config.yaml
n_experts: 12
d_expert: 352
d_shared_expert: 0
moe_layers: [1, 2, 3, 4, 5, 6, 7, 8]
router_score: "softmax"
router_z_loss: 0.001
init_std_router: 0.0369
vocab_size: 16384
norm_eps: 1e-05
optimizer: "ademamix"
grad_clip: 2.0
steps: 8136
Below are experts of layer 3 (counted from 0) of a mixture-of-experts language model. Rows are named router (the router's row for the expert), down (a neuron's output weights, with its number) and show model dimensions 256-383. Each number is 128 + 24 x the weight over its row's rms, rounded and kept within 0 to 255. Numbers have three digits each.
Before each expert's rows: a language model's description of what the expert responds to. This comes from a sample of Wikipedia text that the model never trained on.

# expert 0
Description: Opening parentheses and the first capital letter or piece of names and words, such as (novel), Walking, Kerava, D.C.
router:111132130139121119170140100149093140134107114107188096176098127118102134162128123146123113143103105109140133120135131164084133123136117139142144103113174143130151117100145131152144105137155139099148124153193115117127118117128158141145136146098090158083146106152128159136109119118168109083131156108142103139141144138133135120062159139122123094126120084123107133145113125125137116130161
down3:112088133120114137143079174142102144124088161135129110096136109161168123155116091145124145113125149115161154157146167151129159146128119171097147101094125111154104106142144122174130124120106101136111138106113141112108127125115141108093158139152131118144153138094122106109141156121127107150080134129122149140157144131159151114137123091112107121170164076127088140125108145149122136121119
down4:128130094129128130119094142151098143114102158091136118125133110154155143101129120134133156111142130145163151135123150121144148089138124131117169122114113072162106105154133111119118095140087164147090099120109121139133139099118134153103143142117112104152143149160133110130159163130120132132153134165103124134115155131120136094187151118173126125170151124108138144151120129133124129130094
down5:108128070139108094161089149173132146139134133122130121108131166105111123115143164093121114113145128091112145118114135112161146065102125117147113107141075106147092151122103130117117099107160157150082120115166136163102117108120144111157119149105110069100119104111122115151166094135127150161163133174102166153123164111149161135123094122132111103117141158129122123139145131123111121159126
down6:128119144131108113101068131100125100159104102102181152110151134125111130117122138136164139112163153150134148153141129124158133090120110160130112098139125101107139131149145150099127125138142133137120121125144121116111169121122148205134129102138118097127120135128163166131132145113181161140148139192165148135095123130151066126115107077094153161098184121154146142130116132113119124146151
down7:161143088140144111120100144108130119145131130132114172091132162154139162125104133103136128109130136147150136172101106148133129079160149102125129101128116149162131118143140108148157123100130121183143139079106100169109097141145160084126117121131114144113142153118196147128102105093151154172145155143110105144128172081168161116117126090140157150097156121127136070142158161153157133126115
down8:144131107129125139111161161122111118131093134120119127068136152156154084166135101107105164133161119118121145179100117135128167140127117110129101109133162115148097160103136146163152064158166127109126153091120098115119150147154160101095141101100140113118166148102119108147114134096121166109111129138120147103162147137110129102123139101120126098125151132146116110109150157166155118158150
down9:158132166146175136118116141092128115104144109129089157175099146116105168128175138177128144135123119136093130102068139110185096160188097136137106122137144127147095127126088109134093101120138139059152146132133176109130155153113122133145162115129145101134142137121148168146137103136134165146146133168141131113140089096117089158108128121161133105132142158162135110128127118161104129124102
down10:118122095153144145125119139117155159129162131115129144152091150115090152160083122129150137124088189123101153145123109113088093102088069170102146098147145111111101109125128110124161129098106137110108096161141127117141120126130124109137152119116115105151140177092120121091098134147135119153112124114123111138196178096140135121154122099124125150120150171150140118116144172110154147136162
down11:112116110157142135097119141136113112146064122123141120104107111132130089113115135133164119174154092120135151101104164137161112128123162108149143125165129109137133132068141120072107123126131115115163148120151143103147127119135157116120117114090072120126115128111083091137149131176095106110127132122133103156152128165146122152130155119120109120113116152170130142111118101096137134126121
down12:146128119149119146110119165109128150134135132140166146115127092113089117148117139116129155145106175086077158125119129092125118155155152143140071139145140127152110102126138097142147121089129122140126128152135127152128056119133119134136060116133117097099166139091121105154107154064132115079117144129144137135151181149099127160144108129133091090124164104125126133119136117195198178126147
down13:122125115110111140155078146111111137160153175163110149120126136139133100113097128136106099151112121145122142171127142118059113152089136136111150081144087117122145134102143118123164151096086096135152118117133116156104112082129141146125139134122118173112130118089142104096119153110142171136135150117128151118128127138157161123139123144126125178135130128148101137166144104137120147092113
down14:098141098160150144124132105155125104147093102148091105128138146127108149140147145111103126100129131123125137151147136071167157126101138097170096139156125148136108151090128115104133117105125144112107082130128138130151092102128165106160146085092145082124170112150193134133105100100096134149113122171116143118090114144119140125143134123101098093131154134071152131113140127061139151152114
down15:135115113106147109131147117105179109132176108161147114134097143142138146137119139143101156162130170183128130149133088104157098142119146130130130100150128182099121118170145129173102157170127148130145099121133160150150132166147124130158116113126123094126132099098112132165143120098116124116147117168141190095114096151096181142130182160129077083124080131136093136155138121124170155181082
down16:169124132178106116142143098121124088177104110165190153107121112123113147126113116185115176131153105129104160069146106152147124124117130126172125106079142136146149126106146099130157102116145118124129149085135135144143140145099149127155095138067142143121145140143118123109142135107154161115095151124146111109146123105137121126122155149115158130173147176117136103110132138132116130137102
down17:131126094119111091166179150171098147147123169164104139128141117154099080126130133127100150134118097111102095117131087127116150138092152106095086147125120109152118122129111085155189121122114137134143100106169091130133141128135153123100129115146085159147155186112174148073132133143077120171110122102145114145139119119114133103118114141097140136118131155127136154138136125114177141138126
down18:154122141124114120109126125074105130150129121120087182120137145120136190112143128116117133121140143164157111120128120105145152134126128141115106109116149145093137150127136141124090127140154134135120100154123070121197161125111138089155162088136117122136143096158107142128106102119129155135135091106132166099106126141124135150147162141134155153081155086125129170140116104112126129115157
down19:174098133114149107138127130081118130140150131108100164138178138159108167113170133080096144111133137130178154135140154119131159152082132135138134122136130130091138146144123145125102130103099150174117085168129095140153156134150126106125083128128120103152134093163132156162149137147096144095152083139093138134093119110157116161144195142191118124132183117113140156171123131129132126078130
down20:129104124152124133115172155092140113115099152146137177129142113142156140140138108157116146158137135136136165086122123133165084146098113125162088157127153118155112121121112117126148137129141111147154170095101115027135145118084125144137143145091163135105104164145135099114157121116180156152109102148158143138148134112130111136189153184124115126134148126151144137143119134111101133132114
down21:103150143112116147132119121114126136107139132118137128113116124114161143116139157097137127129140141163144105079100134104121151130129083095103111101124110138130165156188150117146165110104098145144137091152152185160128128098105112122081130130163109148179147097108121154117129091105113092139121121108137115097116106099110163133124102125130120076126153102145152111118157083130094140142118
down22:154154162184071189142156113123137120127164166117153133126104134149130128105157129151104099184163129091154131094104141144172114101140132116115109093095121119104140169133108084103117096117138119130163089148094126119136119130174150145123145117099133153116116123125135115135131094140161122135076088124082177143118095158103166128100145085109157119156128107126173133093153152102094170135165
down23:170126152170151174086122114138118147155133154139147080101162105114128139137164134097125080127119105136135104145099146119138188136149110091105169130145125138161147119145128157129141126120125088126145178134143153122080112136145136154102114113136195130125109166129146108071130141131127144115102093113115072093101130122139118110109105125140115136101138105112115160130130134112108131112138
down24:148116148140124125147127133126071144146087132114147106137106124124125082142118153108134161142121090109139153065122159121139126094106077146125126123135144121160093120121166106112121083116147107138124125127115091157126165151106173085115112130107129149122108110133177115092114103120146100204153127157104089102133137101097127095107136127123175103154151144144128152121127147167133088084136
down25:134114120090137104110094166126133136109135139144124152153165084110131115145104178101141106144115099145076107078154113175133100130115097172107147121124130141162110124128161136107145131094142069177173131125119136159126154137121141104123106163127117115104171161122083135143113162105097112150114164129142146120142105176114178172090114083136142121157096105138100163144134116118101139109128
down26:161119092108118159126106150107144107102151119162092168130129130155141164125200112111109111128104137125150175139119121142155138116117113183114122115137127104056133115115138155103149127072139128116138121139160134088178155116141142135153168097101146072090131131133113134114132151146131178139165120088132148157131128129144184148154129118163106120135160150156094154150097105139135136098124
down27:115124072122141144118117170112151093140135160152142138099100099092096126128104115154125167123122150117161126087127155169103139090136131117134095139121102119133124133118139158131145140115134141105116122122131132162118147121087132141161144145152185130119141142145104145162151163103110145131119144148159173135170126120102103122118121098105109133154115106143131136144110095145187149148122
down28:113128142117110141116117125150120081139130111157157133166108149149147131128161150127115147140165118148093134082153113119135105106148119109162140132112102139147135206147143120137147150169113147099151128140164110146126179097154132128101112095117131110096112150135132124120123109114096131158157129178087131124145126113136145126154153126111160112119179108123095124128106107134133143100097
down29:095157177145166116103122067096151104113152102121181123129106149141131155152139139134122140168125163094140079098133117122143133166166131119155159128123113145117145120111164140106092150131148149078138131150131150105112122116120133161127145121107132113129115134105180129111107150119111117079154113125118139152082137162147133138129119114169101138157107119157143128102149146114141096099138
down30:164118156153155154137108140136131157119077122133142084136131105124126153123130151138092116121118119110138122158106137098159118104097082132131146113131125114098064114111161148148101110076091111155101105118108145172104098146118128092096133102149171121146116163100186157094133121102127171155166160143106112114145117101160156125110143097171136117105134119110102151098108150152108140182148
down31:094116103138138128133090124100132096146101102137109126132106090129148135150122117104170114130112112129111149134092066092111135114097123148133114137092112119125095105151115160103097143141101149161148166151125171109154134084139137140166157099099128123127116136071130121146139153101116163123130111152126122118137156157148055170077114125134097148125119137129109135146109125156091128153156
down32:133107119103113113126120097119157131105130113149113154144088154162094133148147153099073108179159120121134131087154160112124108128123101118143076145125132161134122160164129090135124122150133065098171106116111122140127142119144133127148153125146140150120134120142131114132109147133163074141125164163160143115092125092100138118076111113102134099115142147140137148122147126136103113103150
down33:116078118130140168122141133114128147098100159146122153128136111115151149149145100172113150150100085110121130103122120117124124081127105126117116128108082090155119126089134093107133114124097095147154123087128096158128155119176137142126138137148189106135114155147166173146154126148169150124160138155153115148137162102114125134148146110135170123130104171118119117107166116072146150132113
down34:144136098092158124133143118089086126144113136141134091157107122096107144116120109167095124158112112136150138147106105127139120059145111159085082129191106108132106146123148148144134155164086114149145147108126135135143169131101126126169152128110130128181144105166093132132108142172102123147099168139136174115100105115146073131121169107150101085089119131180113113137156126152106134099078
down35:126140124127100081136143106140132118132165166085119137100158115155114129140129132118114112107137119145113106133103130132120135141097129115108142111116093101166084153129117146132122131123147104149148141156117138124133128155111147130119108097148134158105118164121094118133101115126124115079156102108162147114085135176092168112073117144124127135130129128171092138152132114155155126119159
down36:133139078103116103099142110101166064130111121121125127113131107086153141134174126105110147141088122160096115142129106099086124068135158108121122143154099162111123185158091132151146125125125165097160134163124156155155148131115117127176114111142142141174125160087142097158101110098138153096124104139145164143157145161092134085108112141119106131138108122163124098144117093176150147092114
down37:154107145101119137104139149129120167111110097102098107123118155119119139146144116156138113112163137114085152165116126145112150154119103153106116087125129111142117153113118118173133137144150130094117149134099144117085123128113090116137076107102165104112132146111116099117153109111078076151122093134123149135130112128121118099159089168120130120152169145098097113160097122107126142109149
down38:109155128144135102174140145154117143103136140120159124095099179190136152092102118123074146130160136142135129122141070108135134109141143113085112136119149110142118124137172164124134165153135106125124115137111085095177134138119158150135108095136128161106133135118092133190119110119094116113091148162096149106120094172136149148127129133086127118147128124124097123133133088094122099129155
down39:145122131148151155168136132144156142146077124142144132125154087101114137124165116087130138142115134152089149120162092090122152106154123111134145078147148139147158115104129157076130126166118153135130113112163112132112110086153131144145159101120111123154122092148098094111126155128122126119148111115158085155151159121158131159117137133118097138122123171163129104131130149116152151107115
down40:132156120107175146097135094118145129112124153151087120155092121146106153131151107100130147114123154135122127136137124114103109136160053162123153123189149107105135106139125163111112097116107122134174120111119124118097144117146100132092136132123113072134145101111101095167153151169100174124096135107176156108062162098138133129149155134169111160143120081100117148145124141089104104169060
down41:174130157137111113127111127129161100157127156097117095127141109122165166163126147133149150129119150123166127122088134134167148134103154167170138129159099098110149126164089148146105121113136109105148132104132139086104172137105127126112139152100112151136096122131100093142132142119135152141138148195088131157147161070180100129121119127108110157128163108165101123177129122169109137140160
down42:142128112131121112165102177159088106139151176148136108134122153122116164124136140122099127081126128098167123111124107134151134115121062155137168125119144123132100105117143119106101122131099132153104097099177086138160119094160114130123089117106136129121108138165123110150155132126077092119165128154152114139136158157118129135210119155166136136157133130125142144137130154141117115158092
down43:137139095106075159112129117139087080151110126121172146102126104158121094098089092105151104105143123140147114125133144091159118168090096150156141132091140109106117149116125131118133079124088167109110119120140144141119125099129181110116144153094145080165125130139095165079140144113094130172144125139120132128171093106151127150133114144148106148155128161109166097149073128116117125138193
down44:123108132157147111121127136133112081124139138117156156099150135173115124142127090143149126156161135136142142168087165123130127164117142142117071128099144097126084092164113126140108136127099117135106128127157136126144137155142104175161133127143138148136144099164103130148141118123141080180142132157173097129086096121152132093110132118129100086148120181085089132110143152116128079129135
down45:155165137143166102150138128140115117127126114145135111111136078124143113148118153127133091135090156104135130087101101135113162128090121163107153148144133122145139114114127128127124083135187165147133127148107105131150135166129128126178146141154193131063130151123110108098164121135115126123136130155132116111100076123112101165155119166157159153146157145111158148108139100107133122134153
down46:131147133124134102136167118124126129133129103119145135095107135162116115141121118139109097146121143096105120147104117106145112101142161144132089113176152111176135132078162171116131131148119152127101112102129117089117117125160122123117133113102135105194167126096124098128121094132170112137092122115097129140141167090168159120097137114110119082123097138131121141103202130115120116172131
down47:110126133124113125137122099108156136108168123116100139161095121086121145105107068109153139105127137150126146176112168086149157151119122139140138129125094104113097106161120144145131128092091105110147145113078154143120133138099142134140106113126133122098151171140153142089162146082124208147189097110150146108150132098121102137135121184118084156137160161154132123154117113137124171108126
down48:163168137131092111141137134148123111152148140116154141080098120145124137139115160076094157136183116164111123071153079102115124119107151118109143102112078129148103105111153115126179124127150168146126129136138091143133110141134101102131157122167094158143184106112117132110133141083128136063107144127135087121154122175135103150124165108127115147090116154098129137107137108115115120144145
down49:147151147153073101112155115138139128171154146113111087149150128097158108129103138149132127127136129146132137121121129105127126120127152115119157117207092128138144119133103114158118130087103098117138160115097106096133105157113141154169109121160064148107102148130119150135135112122144146138127120179109135142124124143129125157152112133179158121113138145114138100106155118155123172140080
down50:139130116089138113089114167141115106150128100163122158119109110150111207168172137128122127108147136125140111122124070144136108103075166108101158136141082069141132126141145116134156122134120141130167155133133137148160165095139148129147117118151108125097122123106087151115152127093115107102173190139139126104148153086142054129132148125133146107122103177123133148150082112137092093179150
down51:139110136104148166098126107119131160121113143110112062093130128114115116104134121155100104095150172143160126147160151135112161163157134170098114114121117128157133093162142089182146136119143070137116128125107083117111118170106132126116129093140192094155104141066128113082109107103129112118085116103148116135127124143102147087171156129114144125137115104121085139112140132132115151127163
down52:117115130144127171132139134137111172123112125112127135108158118180067112116059145050098107110158157165131144091148091091159100106131139091124127103118115126148117134104165153104118149104116158149067121124172103112155103093118148125148136105155138156138114088097120104077090146130120115105129136103114088095163161104151149113145160130118159150142144195155134151137128145108087148108136
down53:126126117144117117115156118103128065130163127164116166148162123149174143115131114143131092090136098114145163094125159075135128094127089155151106132112152122113144121118115114138123111110097119162144088110162131134162158152097157160124121125146114123164092148158137135107140167163093093146110121141144159130084143068126159129125113126163088137146113097089103155125124152147130124132133